Experts of a small language model.
Size: 11 layers, width 128, 32.4M parameters.
Training: 553M tokens, 4236 steps.
Below are experts of layer 8 (counted from 0) of a mixture-of-experts language model. Rows are named gate (a neuron's input weights, with its number), up (a neuron's input weights, with its number) and show model dimensions 0-127. Each number is 128 + 32 x the weight over its row's rms, rounded and kept within 0 to 255. Numbers have three digits each.
Before each expert's rows: a language model's description of what the expert responds to. This comes from a sample of Wikipedia text that the model never trained on.

# expert 1
What it handles: Mid-word name fragments. Short pieces inside foreign or rare proper names and words, often accented letters, e.g. App-en-zell, Ban-ík, Solskj-æ-r.
gate0:145128121114137093100092135073105164169133102129168192134154133064100161200132084085163078107133120143125124161112119126072114143147113091180137160133121081075090094089152164114079110141133143148040151136067089119089105130144148152119141042093186151117107120098115182150134121160139145172053113138130124109100141125155149103180145126102165102136140140089100116178081203141099148101111
up0:175138064119156126112103146093104176136111153109147184171167121111147162130132103119101070177144082184123161081116133125089122169138079130134172205123122075107104102121172061121171154150147152084067185082085131118083107100160151087095116073141148142160108123178058124078145155179107131172055114111188130128112151106118106101112123162128122104157095134101128116133086154107090111122133
gate1:161191084075170167102111147046088163120095102165112131112098131110122154112167103105124087110088074101051074107209150145131113058108132131117127195198104120111097113096147135149180122122118127155149174123079146023099088092136093134075061101132152130112108144156163160145151154128125124144130110166105116136113158084155109121144132142162116118158110146138101154133126158089113168117136
up1:111097168176123185155137064122081143118112075144139047108131163122100079147115086159117069125112126150110115121154142042131121165145167187125116088134145140145142162114114142184069093137230125176135167097165128107083069136107092163149120152121140146157150095070099184105119115165091109158152068125166122148113090131125148111085132121127141103087105077105111141107137143164116105134186
gate2:113180132115153118141078098123145078144093066105212085126179121137085121122095120152102115114137122182098097128100078098122073067142141137130099129103122130124173112092146090096149086164188130185062129130085177133166144074157115133136049104185175110140139148106105129158106146086150154198055140158095087116118128085107134102145146120114182166150066118135150143111098169130141146122126
up2:168144135103113112145125202059123055118124146144143100193126104191046072171133118130108195148164080088084143133143121180125129096135162142132137173122160123090082158171187116127115133168119123118116173159142094143071125128094123162128068112138133073086161093147136123103159108120117131139117190075167128141105072136129071152156147144135108128179134185126154194128130153153123168152142
gate3:116111114164158149155119079153131096186070134109141130116116089094130170142077125167124081075095133166138125095112133149079122109136145125176160114152124085120102121163179116091145192106145140111114125160108114145111110141199112062138206114187151160112086144137104125150088144156158138121134163145158034191088082107149151138195090141125195143149102108150155149202138146087089095112151
up3:085130077129114097119128159126145120201118098153108173128096088147103124150131114162103103113118103120163111083126125067041131128173133105135143078168113051192098145168129146067122128162149131119094123183112073116076084133146112120201156081136143101082125126152027172137126111083140168119120175152134076123120153140179167094131087141138155122149116118158153203137087118098144123121127
gate4:100112105103201142132125120184154119114136086134089118157115112149097134127095096145042121114132135148120132103169170184117131101146108135114060102100128137155197158072187101121145194136176170103084105129075121097080176152098106118129128115094153161158140132186156148196111148128169172143068084148125141169078160093090153146155139149099152161098146149159141151140197131107059123097127
up4:091112179147105096091160108149091117152105132115145124120156143124141090119069093126137159135178121138109166117093160174113098199116111122173142083106099149162087078126127113160075160180116096113141124173181144216126173121127122141125095125166119109058121093067164154171090074099088132118166117118120181095133103140126154064159088167151181133065196144108140142201112137122115148119106
gate5:113154096082127124096093108122115073147147148123111139118125151130144214136169137174115157089101149136117101133097118131120098140139131105116122114162201081170124090072095119083114087086116083099113067122164070148142099122154134079128163103113187172140089099102140124141064127171115076183172141176130087139141156170144142102106137170137079128191150123155148135137076220175131173119077
up5:129135085173073114131166128142116149096175129203063104145149137136158130162070131137146157153104098094120133164119155144086080106102090189143100107131148099158115113069089074101080087163114110184156108153112064118104128132117146078184125103163123127126088168143130128155088136123122057160152145083123095170149144145183147115155101174174076136124161152089154146142067129203109103095092
gate6:130106073173199132107064145137079089145126124134100140138047102138100120159068155125097139125106142147114129164156120159142151075168105174098145153150142134056097155145156155082169066135205109087115143117112052104110140152130107096095130086100108124184142135117119165144150161110090122112102150127131101111116111114067120093121151125137069148134071064104106119121184195134076162148088
up6:157087154122152126127156111119087115190124108134159189100117159130112101114070110097139092154165088074162139140137083141093159095161069078095120099162101151159103133095151085180147200119109142105085180149137168120126183174104147156113109192140171089121071139129177096145135086134183185125118137117116107154128175157120126160101104166191140044083113140092123107128125108107108127059142
gate7:167113129149161168125111134108085122106117120102110118119122112104119147115145166130100080100076118190149170167111043104131087134191047104116113123154138174065145123205111077125124075122123104160145180111074086174112118150147165134133079098108127106132151122108172113212121138153176157100164100162085078126104146103145149129124115110152161153168150087102140077154171156136044138116146
up7:176095134079108130113079135085125132083163141178113144056029141157153127109117134159144122150108146205113105142167099128150118129149079115119100159161124165103077127141098135131131109094148077156109159102066131177104109146136174114107139099140063125160124142161124105196106188146106132104110121190133130121109095118158110137148122129148144133080073112155085127185226154120060104127165
gate8:175137125094196155137122083170121123105148178127116127116148104108110160151061156166091072109088115150090063087096145099154171130116137061107091135134073131146129067161166093184062072163156081091069133132150123101080112106079099095159113145136099167101137170144162134141128185085086130125108154103138086128158116125183087134135093139117143136118134095106109099119178208120090131133123
up8:129173108155130101118114155145167092104122137163170143104104116069161099159177211139127140091114101128106150120074146127127156131108117146068163135093191145079141184149108118122113159109144160151155100080130142063108167158099069165124125143127085158145088108127094103196148127099116157126148116106105105150148239090090119052079132137137088154186094193100119116154129093108118121166133
gate9:132138093131164150164116127110092069175169085176195183133107137151115101109096137139133114156094150178162065120077125098185114168084123146167135074134139098115107137121177136122141095125113109176130073136075070186105108124135126047111219113162177119103124220120126075156149100127163112133131142123119175109096054164139137133145144149133104104149156159140074106133144108133129125114145
up9:120109089148129083163085097116108123134120058134147192133098151208097152114091106140132090142112175160118143140121085150184148180120154147105185155142124114115133154113151101085094095145096125140101072139119086141121076152122113084098140138218140144108114121141092086128091079093141141136105161141109160156144054159127110158180144128135148047080115101103135097101200142107038115152108
gate10:146142111089137126127111193128105090115098138141160089079152115136054095140159076079158055134061146136120126153138140134119135106117106149102127075106139114126083120141113069076117158149195108152095176136151112117083178129172175113161108089113105121179108139123100059227075137102180110160173118174131159124099062125115133113123135145121117143113132114158145166187106155161123100106066
up10:127102150077147122125147162132146121160071136153083118164136149121119116185120162137135152120153071126084078128155105086160103145060156136128099084132176087155159069079132167109176162100136111167118149122152103142158134143135050139122083132132086150090133162148128086132147170209091154133151128165122127212125109030068119125099145179159127122133094163193110111158095176127128147118158
gate11:092164137117138133124105115108113106102133120174112123121062186133175125149136079186139055093133088165100119148134135131074082164166044163099082157168071111206142117160114127156123121117096108155117062133127144130079096170107097097130113117149130122106113165114083107150085143109122128112195105187131145156108137137168120126191162136086206137146132110167139112159077157149053123157117
up11:070082101122147139078121167135112170125154116089142168128194069107121132090104126109164200183119126075089142095129088166147148123100153181153144071148182124114087145167113138170141080172131110093147186126127063150148187158136102114118106156139154116144122088111130085161187161170141149089102104089155106057196142077104141119101057120161088126124121138122164101109105129121101095125131
gate12:120139068115121096085186088101131103150084118131201153108174078104082101094083091077077098113137114143112082098169146131136161141085119118135146085103142104091123092084132135130147127092088114155116140156169070103091158119129136056137093124129132122170117139136149116087179101147171141161111122162121059167151137150110114145182098079145140172033122131178074183146118111106081168106104
up12:157120161118120129183120073205137104114186136096158180139182166120152090186123117183071142070147104094063115169150077130075131131079132116071119142153114109086099110111119130124169073127107103154166167066138124133133099112139103074143125123163174139149142085114134172120094168131135173101110077143101106185090145122186141099137099118157156104145165143116133145119127041116072140151137
gate13:159133168114142137156131115060139053162124120101138157149199145106105140076142153109099100136094099233146079169142085084089117124160115082183159134175107129099116160119142092151138140114110155165089146194095135055138079074140137100102170135155130092144090130166147112138104123142111120174144130126119152107116103080163073068127130181151151164195146095150098132171143146097100113093110
up13:182184104133081137115099133127124114112105109176126123203081120164093061112174072148128137138125133114077150149150109148182102103178115129113117106056118147115148100095072129137139153158145094129194173133180130127114178110159171134169085064090095082152155094123079126120096123124154093148198095114147146161140156094126099101112111152086170123153120125152168100127104163139178190204124
gate14:104109106147151094117178152105183123202101154143161126141136153119132123147081108128077114105104099156150132139058136090140094137136210115138126105138128082083156128157096127129119147115152138133123131169089164160091158090221084103137134169096159176157100073155116072138130163110093118150194083149130076140089112139147181092196052116141184132159116114150117127173155118099084105169153
up14:140141135118098166132112117120083156103187147115099160095115125160160120135202105129177177188164106100090111114176140160106162082115078125141134139099102154134094095105116144146124070171106091110127091116184047138175135120096154092108156085158042014134156145154177178153152122137135107135057131149124117097150114155126091166076156133130093075106137101144126118087123112152147140109148
gate15:097098141140160109147100118170134127137142119164112117119149156145176122176167059066154059111054101168176120082104119124203124117088122100108129117108135183122138169125128070091117150088120146132127124114070174132163108127081141169113128107175124108101149127125142086101162164129088140186141085146100097142131106106191192120068110146176158069108128103160031155162135160131097142140130
up15:155121116135150137104169120142072130127151147086097147088076152142075125137115135169130183098196119067151138238120125128084174120135079192150138127137126083123121116133148166120080103137142104095149074159173091098132110116117103187165137109160101134185168126132099125183106126127123163112134195092174192092110124129079125127142136159104115129157149125142179142072080092071164178151151
gate16:128097101088165163124099135077107116120120133144139155107119153087107162141130141126094136175089078173169086163161139072144108100090103117116138122139183097114156102111114123125136182126178126124186156098105159114170113101103173123110072146138105101154172100151116186186120109142183173140089118118183157145211120198093075103117097101114138175141086095120181139178062115118136171167071
up16:106094072123131134174102067092103158142145114127079167121152164108131147089157070152127078121081119123100166145128100054105104145029104154079133131148162145071162112135094084144129148119153135159095142074082111089136118126103162114138103131088158124154126093171163170143117149172186120122112123082116143102155135175032087087110136123162161126116121101119157084111118158081080141160066
gate17:151119135150177057122087127105157094120157139144134170127110215117162153167100115152151112140096088118093105088108060128109133172142105106095135153119149133148108118073162126177177089094158076079140123109065113118077070104158140130150152114114133094140182086070163145170128171107110105142123120145120160185189114178159209086177112121137106140123109148161085133157164175087109115148090
up17:112135080159105134075142113158139101154074126126106103134198139150136168145154083074121120174128098095165127068159129073154097148115121087112104166100123108121135134094135081078165153172137091123059103105125122105137149052144168139115111100155121110171121128142160102073162179150067164170127173080171132153158123027125116142178110093160085110121116173153177141115132134161192109123141
gate18:109133181112142124114149101100129096125141119145115115072125146081180131173141110076117167110098074119108117108101091156117075148122102122147164181156158153076174130076124054089097151147149129179042146157068130096107108191148110166092119073133160137116075141171122142177129132110168112137149155127090116141072129099182131113200110121154143114202077189108158130158148156118110131167118
up18:112125125149146145116145177089120183144130073137087129151117068083158145132116127139085217073117143155169174067204157153114072157117097129136114047136143157144155103142133110087138157169124127124066075113108096107143140138105124071092127155163113162076097138151124196072121101159112131117175133083087130130092097132154111123152064151104130164107143118122154176147116164080181160101095
gate19:162141109122074103137136153112128067116141159118140124174138122119103153125120148140135093136097156078134142080162134110102194115143087113152135135163165116086117143229150135144101075142192133102139058178062158122181056106145110048116109143163116152121107104090141127194118162155118157150153118112157164145102095138076086127110072168126193133166162125119117155176162127091065133137112
up19:127092110107155102093135158140139144175084178146163134114117085154106107147210144121127147127127082094082127111193148192093143128108121099186096119093188115099171104161115099104085152180137135158143115110130091172132114117085158104137108103133098166142106106118140207138094095175093155163084082127128177127126185115074084125204072103152098103164145142166127155082106143151161121151059
gate20:114103072086173070091193137151161082131114107113141115112136119151129191152135134109118140130120158131132123078164099122149119104150137085058115159137106099112101093089089123056100094150192168137092087153096131142107200135115146144145110111099122175114111141110156131106171094099064076109121153178175087136140076192147176116178115078122171198111144104104104207109132153114102113125112
up20:177109103100113152108069142157146106174125124131158095090142123092080139126123136180080131138163149160195130177079120159107120195089065149104099192101119109147119075083139146124115159143130106116126150080211157061120135096106133147160179104110081093188103144180124124106182152138098104179094153152126103108152089170097070108151117171151139135136070134157091090125105140077122110162125
gate21:080145106114131064172086149129150080117143131129100104089111172113124135157105140116202140133098134143078092122137121114112155193153125115157146060122105068139168075111152121122079178128148145156102173140104080134144166127105135086119093137159134188167148155113086127142114156088113089202098117186163123158125084141145073099131134198094156172109080169115111175097154163190097172164147
up21:157063156077118091118157097139134119095168188171097153124097152095115115096045100150097103087110123131127163103140134138113114101127119133164143140117125191170083156124101118121151123117100146088112084142107128122096074105123167094130127103111126198150068117127137145131121110153123088087113062098167081128124151149069098160149072177081087165176204084101106191117068082104158155148142
gate22:125150106107147121155051133138148172115141121051119149157155164103085129165109176135117098086143118163119140115166108066108094173115078196134128092152111120164124117140131171112149089070109105085121141084092092094105161115137146121100121133073117188105184126107135099156071141143104116176135129168120065139101187125114165087107126152140203139034165131155122073162091133076103137134119
up22:142110160090097131078132126142143103139108182156158126124102096131171161146158147135165166119155130038101121166123178196173174090129174085156142111107107142137075121087119108165123185085166113133119122176164110102124098120084097152142155113181080072117069113108145194082146146216126112066112135067140103140119090180119105173106183141143114123164085164122162120117134141123145159106139
gate23:107139083120156090156180130102105170157172156154160137166112217124114136174118165146096108103105083119128137119140162088148096089154123125160160087202144125192133100180095117117111108161166107077109146140090097107132142145187096162058162121097087175084108187125101140089115093110088145188115143188103132098152123092121119055114097154149135140131195119108092153105110120079133132088098
up23:094159146111107129137092126151146102157151073158102145109121095127108153158106040194101057125102076140121117173154124043144063152092148108103151165125123074098135149121145127156157183170095139154124171164145166157158129170179109107130143119178173101124109085157171201107099154136168154105125046118109141113125150149168132125122053084115089140097114089137118105130140126102092178143148
gate24:089110115089167083154066143188200162169156111122128114098131132134099155135127126198117095156051122132182105110107112102106084097134083107076115100137185111102112106109173143139153138123094156143082086130089115104121139131147086081095154116117173185106060113153134081110141159167127139151152111140142118161141106137129171094153040160151201132136076125163122108134133146104102061083086
up24:100116121129074126131202132130141139078154129116105160134133079174127110134184187118060112081133141159194113101192127091111146128144126153085122132102164094091111089186109084125117122167154092173133055174095133143124111143134191104142141151084090147192083065129108174064112142101116117114077097158151104141147109172110116143128119105117105182092118116077134161136098147116154159148202
gate25:142075130095123137172090118104094105140104158129102145107117088104085177135079176091148106159101120162085109101147174128070101116119079204076116117123091091100097151127120152069110088159139079119149197110142144166129149118152134134133132148112106141146154125172182165153152124142154089071142101146083132153032118151168132103170088089100103167147114148096149080123170135137104158092034
up25:136131151117109140158101154093111157132135138069126078135087106137076122089127114132150146139047174143117135116072189136103152167137109218085107183146113095142166182111132105152092099132101141149135139142123121089194132128044128095120118134124146159129142087191140091211139092092160157093126120184102163124076114128163138148137130134163066175122129151135108166166174098101125077075093
gate26:112132161139109165078135126128117140101160153127184146169091154172097132172091121138137079078166126082156182141127093117112056143143137099122208103116136129083069115108133075207099144120085091173108118117118111121081115154150141111082154110155101155143122114144129154114155134100121152163208146080100064126077120135150197120129090108197114164158127127151140113118135180191179128088091
up26:101149120128097099168176121138099133117095145147099164127184094144099152100106082128105192103138109127124117147130036110077132127161157173144114161134176089160151204145133173051118134088076123126146106074148169080126136126139141160186061146140139089157145138108169130170136147169157156086118070115110134113140075120193123096193120107162088157136087102113072136149104108104105100178122
gate27:184124139141090102141118098131154099122141146145091078105118123174122123162085163099083083137087116167172075127118104185088058167164060078106143130081109177111143149121126098118080099152113174132137139189130108101117109178138112130121145125139130117214194097193174159098070143093105131121167114142071109207132146140143072134209105152151119128132134109115122102140159156136120103151134
up27:145102193143114173096144171170122099174084168124165165108134197096147091120133135120137154131100132095119189169083131130115152138171130151142160118159084183146132081150108137124174078153186106084138127106109086134090162102095208149114149142129093070092139127080071104126153174102091143123080128087074156074155142137119156143097141083133077106160096087141079162133152157200120124121154
gate28:141147147178103141149161122103086173128110189133183134074173120138096159095123130126110127156112104149049124075117118063158145174095087148213102157137140131124153132048136132126110109132086110136104120094124128111167071133189185108137178103142172125142081140123133130141075090133119171181130162123095116139200172117132101090115154115159110127122115111171123193181106197185130106132131
up28:106162140147134159122105091160149101126106163081122129167160167129098161134135118199100099147180127109146160104090160131116183115126169098133087108081052114106133134116099124125144120152185136057139129125188105093083100119132115109122113156129127086125117124167132091153161153146081141095083069144204160136119075178176104213093120108162054173087137106160185102137166088163152123122147
gate29:125115073092142130146062129166144093119136195111113106086125118129078141121082162111116101140054134173178090125087146146099072150125125159138113148088037078155102110136104099124119116112165109142097128135094114115108159140111140107148119085089067221177102100096152116123127107131077148183113122164121089109114137118073100117193122154089189161090116069100129088157145182104098110118116
up29:083125158134112094156123122115113166082150063113083101149153132108126094150108151136125089117076159169161146167110164129197167128138137148165175148121166078139095121129173177102087079058106087139150135112173122123113130123116166089180196133186175130144141094166122095144137134150145163117132153160106178142146079092122082148085092164128174095170072157150148107155106046126125111200150
gate30:137143105121178076103090162151162166142159118156139134150122150131181146149147110190094130090105113169152116076057117150117111149171135102142133095190157195120117125141123102163135121154080123083122116122067119100150125200132122090096132148161124081157114103154114108131069124148132116121136152163101117165154152200143136090143097194201244082139126156133149162165103149073137129140165
up30:122132132128141164110080137164165155115170094185133083089138123047121142097128153087065142079117111120113152117104109161104125116160135088106096079187165137150136085146177050120142165161103127120122104063139138125165179103163149105108097114116169143108130105167115075124140178144129109146143103136114097161128159217100186086132101156128118116194183072117102150078121166124108117193169
gate31:175178122140125103118117099114111091094129150165109146136133064126139082134138090162131174070113125154098123128109160083070128139154119109123097135141117098156080111134061129138173116063151090156128133096072097175147096124141085136129161052177132122084133127125132162141126160135102095166156167173036088091110064115119124105163144128164114135072070120063109124158165087167055125133160
up31:113093153132141110118103133107119131104146134056130152166125174086140111139101155131153069171124127075118084121125104153148145132041082143073197097092137119122124149156129153131087135138121139150176128166192132074139138128089157127154059131084182106171138132134129161099122076151167106121133137110211107201152156157077145181109134102104157136072162138196135139111058147101177122121158
gate32:136093088119061138122111136122093102153097141143164131110143113115139177127162124133120067106141161120116109084132083112066096127122179134126128129133101152172100098157129094075130175142133086153089118126140094110075083107148075020118169124096141125028167151089107161183067176088139124192134116195103156128147122123141110049077135136128140127128164171116088133137120131122166137164123
up32:116117139140070090143097140100084029142114143116123128167091132129120132165193072123234126062127132172078187090122179104067065129177113135130124118124069121143103147172151125113150118091127124180126168165152083139074147117122132088118106109129098115084136121138131127153080128130117119161152093142116099091151132087169094109129094085142157088109134064143093086157141134096107119130067
gate33:159142142204081182138137126154143116170116131077120131152130074089165158141135160112087109067094114117124118148084148141103100083144143114150110145122148067153103110080162175022128123066129062110138133120149091194159145155157123094142164103118105158085121150135127080162152072125104160105088142166095088153104091163098095125155108139169089156126131112131155112119115156179082135156212
up33:181169171142133140152074100151136127089097130102125117140112139132148064103179106103162169085114129155124123132205127150166120090096092104093190068111121159119138122168162093160119112180173116175180162096100113167073085104073132150133153097105121130136178115116085125098195163088161117121184094130106091084183108093113158186067129049161133138124116107102111135126128141071119115127140
gate34:127110130141172129108099161089077117190093079162141124140158127104121125124117143201065092118106086149112118182058164127162127137114080170096096117153157118105134081156148114145114181135143134155138145129092107142070134133154088078114157103163155162196149059146136112105122116148176087164161141157093117156148167131104120050103149163165087180115160147143135104157186220131087122103117
up34:120153099123097143065113136143119094124110116136132123126139188118116150101104170212121141132082082125125056164152108141096138127115170164129105114177155091080120134103112064101119118103129129166107117123111112090145114144130138110142174096208133221078172100113169118138167062160142164165167101100162099143106059124137172084136164154124113120188168184143151105180117132171114118068104
gate35:133099136123137121125081080123105126206166119151133117163134133095154081119093124150191115057088133157120124116168138095103067113133116136129145122152128088125097147118125187162171157151168124163033131171097136071084162147139155091057163099146129100067157118138163164153185072093110078151178131128105077129097119137144116082142059159151147151136138131094116125091122173178090128095098
up35:081119119152066070185136149173166144155105143152180159092203153106122111098113120126145151114120097134144145170123108127097124137132090137176136129093120161126170092119197141085081182160151147141131173140146155109134135157082091127108100151174118138085121093106096135114097047106112125167104110152079150143154202093130111072112088107091117135152134125127109114134173089158197238106117
gate36:151157114129176110130135081090137165115099050136136120151095098098086132117104088103131128087076119075116106167114087103106170124149135124106145143207143154089117114167169176133153103164143162128094120100132156084121081138183127050122181051118097129116148087084123068152172136144183093121121159131110098165084127078153079087150150115067109142168168110158079130121125154079128161115168
up36:115160113135145112196132113137128164095117096160171148091123067104137109151158128135183112095075141119122162100103125233181147129197114147133129162161115097135170075164134116061099100115122189115094148129169131160091109159092125142165159071181138097168104048125069103121119101150110136127146141125147109111081070094130095145157116204115111110130125142121131109180078129161162088102103
gate37:082136110141173134138096116100148131099125083165170092102136141088078165131093112170148106134114125215111068090147116144078101187104178133144183133126123138166080063144152194140120111105144167136143178205107122147069122144123079090109090116154179130117144167143153140169141157120102102108088136130173099095106197153137172090186129157153153166074115152173153079178123134126123134129130
up37:142167163134142133170152094149156108159138144158136114114202149155068174130203121156140092178147175108115141176141167163125136139151177159170180076134103146139088126140118179104134139157081108135108106148145073111066112184135113106115110117102107166123135126199140175076127200174144106163102158149165126083106132096113130111096139092140154110121153069118164108168122078116058178119068
gate38:172120144080149113115143120146107080119124140128119105131142162122106183116162086078149087124063140090076090151109137182104087130127104141091126127163160108110116117191096129146057196078154112102114158169090114146197100192098092161116089100107153210129145128196125133139131164159110136134153165139099169142077115201159151099127084137156112111145127112128111091132152205105092150178106
up38:089115135134079100067146157119123112074104085137164180135126108142143121151124168089133110166182113151180119162183058064145077077091180164128162175120140142101112179130100117084161149123163113104085075082157124164095150146109195113115135088148122126120109152132169120044188097135136158095137156079111086116141165114104102113104181085138167097146101103124117132137066142110165119099164
gate39:105123104132169132141133097131116147124157065126121113124176136147187173109146129113107124112070134063175137136131111125129108108112126150140160142177146153092125101176141117174169101114228090146092122154142158138074114139179119132086123123145251091138129125146142131163157133161184074131102089098129194131082167149103116126173114123166169121112225127078148146156149157101106095116090
up39:110165120096114151158126147122116168146082061103135130166122161081117197112116135113137162164134111088119096147116156129045104125120122168123125125133168069134113111123136151135156148135147158103156137093100156193139208135151093047064117150087131139087155128137157186145125172098091154159113088148190139105102117135122119153152081113215122178159148121151083136136160135121132033090082
gate40:101122102103184132131117116170143148161140136133058129084161133113096110115083079161115165093117191124092121154123109146084108104149135108132164077152097144151108107103124154175170116155149194126094149114078143097136143173135186104044071087123165132107127144169152108124095096168172052172093147143144111177111143134111152076164148155089100141094099080198119125112135128118127140075045
up40:084080124153097102084127109108093119113126150098130147160092114139155146123070101182157142119083211140121120150140091114126114183156133123044070136093150135140125060072180115154136193117145154123121115128119128099131108164038086160160106117094191146151093117180110137107131119111142143113127106158191058183151169140065082075141147123127136120116145112064133167131152122149140081126126
gate41:172143088151124073156096148076166150112198117166122158164178125116101154187104130165126070146100132148056107124130110133125107132120135122132086129145088092135098139126200164082098129134128056109080151077066218171113174129107099163141141069133132114127135105149152118143144146130104145116102068133157102160155124112101179091156140097154164116147160142181133082156179114117168107110054
up41:076135085155071137134144138176069208112127133115123117154180157154140145146101120115168198162131121093082119192094120167213161071084116101094187174113137094121121099140092101137144144059143141134144131080095132129123213069112100084147088128109126134118161097150085123105079127095178130078163137153136126100122151106083111107106075106135116134110115151164148119122137141138111058143098
gate42:153152113136141101174117125157132117062161082157140147127131092062103165169104144118117102113149147138128169089128149060144106157163117157177082189120118044152106134136096142122138166113112121153125109129080153099108146115038176152150136054129189145054180141149132122148143115137161118104215104110128067156138139141153136067112125107146151146094164141173113127176162135120062088131110
up42:083116190074089122146172111112133088141136197080118079155138225177143134123159152145115189109141083136128123127176087161138152149124180164092147104086152108091173131164135106113156075130191141099136149147157098060143172104164068084071161107159122113150088118121110168160113106132087126130100094135144126123125085157114123183082148106084119097184111144124190149141125122119141162137162
gate43:137081095178116072127194070138111135136162110150093096117132154125069137153114079154088099158090115128127097136087146130087106078128137152124094095096146175078133145076130120184034130115096137138104114121144083089094141148112162185136154157129108100133126193133126115193089148136104100126102122143141147148154158183208094104101098139129150175176077085170167099117125169123155170183114
up43:140121113132117121082128191053106122104060150135184122136143106125159121073155159152128203156123105066154142108142112134148124122166125145085128103102107141134124156155180107107119153108176122115109139162126166123143157128102156153183090112166147065118108141124071124141182150094120137125062161147083114147092108120132058108205177154187064125103064137125177116164160078123075111143172
gate44:169126099094102072097124180129169037188160119102147139110141083153067138122137115124091050151125137158160127144124143129111131143153078087099118104139112155124157144123100087144118169087128126145101129102091115112147145146164157107126102106134124093089128151132112074137081181152055178194130121206137174119144145137147129132188149165131193218102166092122180123141151107149177145096117
up44:089128190153136189133105131128118128071109184096121112128151156146146100182173130111140166146101124121125148112144118153152154084119142150171082162177120126145102095122101146123116082150155071124223172190167125132149188170087108171095088147114114130125173140148128098106209134094203128128095067036139116127119130117189099140132151098096078102161101141130115118159087155112125135165106
gate45:136152108123184152096073196108121099168116117112181155079134131113106113156142155075161106121145141148101083117164181184118113123175095190087135161141176111145125176135166150095178176166142168119142201101136166142152132190154118102141093082107133111124164093136184104197116138103148107150098083159137129118094146149198177149154081120167102122101122141169111151068128169135070113107119
up45:122078111148108136151141064071079127087103169060121135131172096144151067157151106160139161110159147122126090162107125082118161095074145126104116159068122129087145097111088179159100123185089145152148131144209101110146130118092137169138100150152104090110110094072089143092137132137136145031108145067083144137076123111064118181118124136092153106085146128153101137129132125186147141181155
gate46:164156132108059140141135140104143111152127100134179115130106124103106178198137177225171159091102120157207106153156157111109117130137143101144191199149162022129102180128223116111121139113120117147160132106091131131085106181126104081126161121155127155090096124163123109109103094138099119105128150178128099139138110151159138133113149188151127132131066118117188162150120173119122128100105
up46:105144128134101134105168102105144188071158124114113086125102155160141123094181037093102106134155136120104168113086130137156184142177105087151072088083113099092173096181100099131148121106071160164116129165165140134167115132080080185174142090124072127227120071086114116137148140162184107115123094088089152110127115108120104128102127162111060110105151179096135105122144132150134142156117
gate47:115155142115155191134080114125168136113146130118099100099138149098146162088096165130124155162138132142167125085129165088107157122059111199119140098149155072162107125112119178161109081096113120106119157162097127104124110161105096153112173093099177194145125144123089175147174168159184113161135165158111106204116108138109084088093065186131117167120158121090122164138141173085100120033086
up47:090128125124086084152145118121172111128129087128165114185137141203059069105171155154128106086144139123151126116091084183130163108130136055109146171105107164140117127112118115119099193222112130145124134111138110136139166084112165124209106160129106114152105147118179138094146073151106125138167118069083144040113162124116151177141136152153156120147140086135177197100093098118157114155158
gate48:134156141136209159115095135097160084117137086132143100122161175128071110119157106095120149064098134137133083147154120141135103113236128196125103141110091107153092177146143100105152150143157143093157155111100097121166095107127136097145088092097193131086131133105083184146117170159136179070099141160096127161141171154142142126081111170130186142112103136170120139157200144127100110042102
up48:185084142089117138102085146126168150124142138086098170182100083143145082190089103141127158121139083168198119181094151101118098067057142162147049093132122118099159152136205119139119102128168105148149144158109139149119122082174105135115157084086102052125142129119097096105114164171082165133113152109092126148121111142138123138141117078171137161141150069095165106099187137164118113170168
gate49:070164128140209138181133124121101135118126125164066130084144097175106159094101114102136119064083125183122152144141133138163071171111144101131155120150077149149102163180192118172132113109110124158117097122127157073071160145138151135146091062117092099111154107136181122216089146131170137115109144186114093134123134155154146045143100169139124086064143147140085117182130156152110102144137
up49:073128164202152102201177113068149178094154115083133148172119134166099131114144145145103113113144134138067151173137162109164141142104117153126086101095123111070091070125133122109114132121034118161111130087109122109114092167120153126155133148167171150132185091125122164189107159179096156124150102094115177145154177076119129145054137121097149152121133209178071104140110122137124129138099
gate50:079054111137086108134124130131100130103118073140070086161155138176105170107092173127131113108124156156116118095095101131127128182207103165125139138148091160118149134082113118114103124097126146158099107146102130145180171181137206123093142152166107093144126125167127074124039090133126076181168195193131127131183099135191104108097145169088131091130134131098133123144131162176142121067112
up50:155135149096114129114117136163219115065129126124120144109161085172111137088107098152120095058098171198129139099125131119139108099159141117135094155130131206122104116129112157101046178152193136160196135113084169138126144138101100115149137171187134122145131139181117122153134139143158138152111165136103083202173094107142140092130174080141137079145173172053130205152148131136132125126112
gate51:141143087150132139142080111142131128199097148148233128110175109154079164146145092066119100136104113159093084088117104118124155180139166169149162126158125125118169062133124137112112142188122208121153152113122103124139088126169133120091089145107166097082133118071116158126153106084166163201116099121058131097122140130179117044080118098144132130135190129193125133146114145128099128112103
up51:170084145121139175094142136079140154099127118159122123148088100120117111117098122117098124085119090159161111164173193176089117129129077131190120122104094089168136190091136129130140088079121109175111145086180139162116181151064099112162139081090170127132139170115096090189096113125132130172158128129080120140103114127083101113129140170169110163210125183143108081033147082166117141145103
gate52:170170125155135121173107086096165113134149136111096126098091122116125118140096090167140107106121155142087058168123118073110129131123135094126080043080144106104112156127136098151107131152126155104153171155087112173098114191140116098114079052103156111112104114088170114138112121144137066164131109113149136119187091107154212126141142173147146064073146092104094180134164134156053128076068
up52:083130138147098139061164202176165117120124117136155129106158107115141127121169097103105132164164097107147222131139101174131133108109119206145166105121085103104142073137094147140135162137079123130109107132150143110147081077133168180134158172135069125111129171154114127123183186166080122146061136147144085112130151170142057153082142060132088147162124111129103143136060126180133162109090
gate53:116095139145127168116171119150140122147123120183071128102123157131091082125154123139105102129130111146131122161151136119135069108126153079097131089218131076141074202138122142195108115081124150102119090127116087107178129163145147152079098169161114074130139153157116128081120141150168166148120094130049071153132172165159113058118133169118174167078136109159184097146123152164036127121115
up53:143077178063163143189156147133105158085158137131160107123105186128122106098159104119110170099156079145159106126131086160156107183115126146104102145125130093099123073145122133144150059125119208150209144154120155088133115067080111089107130134117130169112140132185122152163097171055095173124175140144127126128101152174183164177099161093114143119139153076139090158102138111110100168074167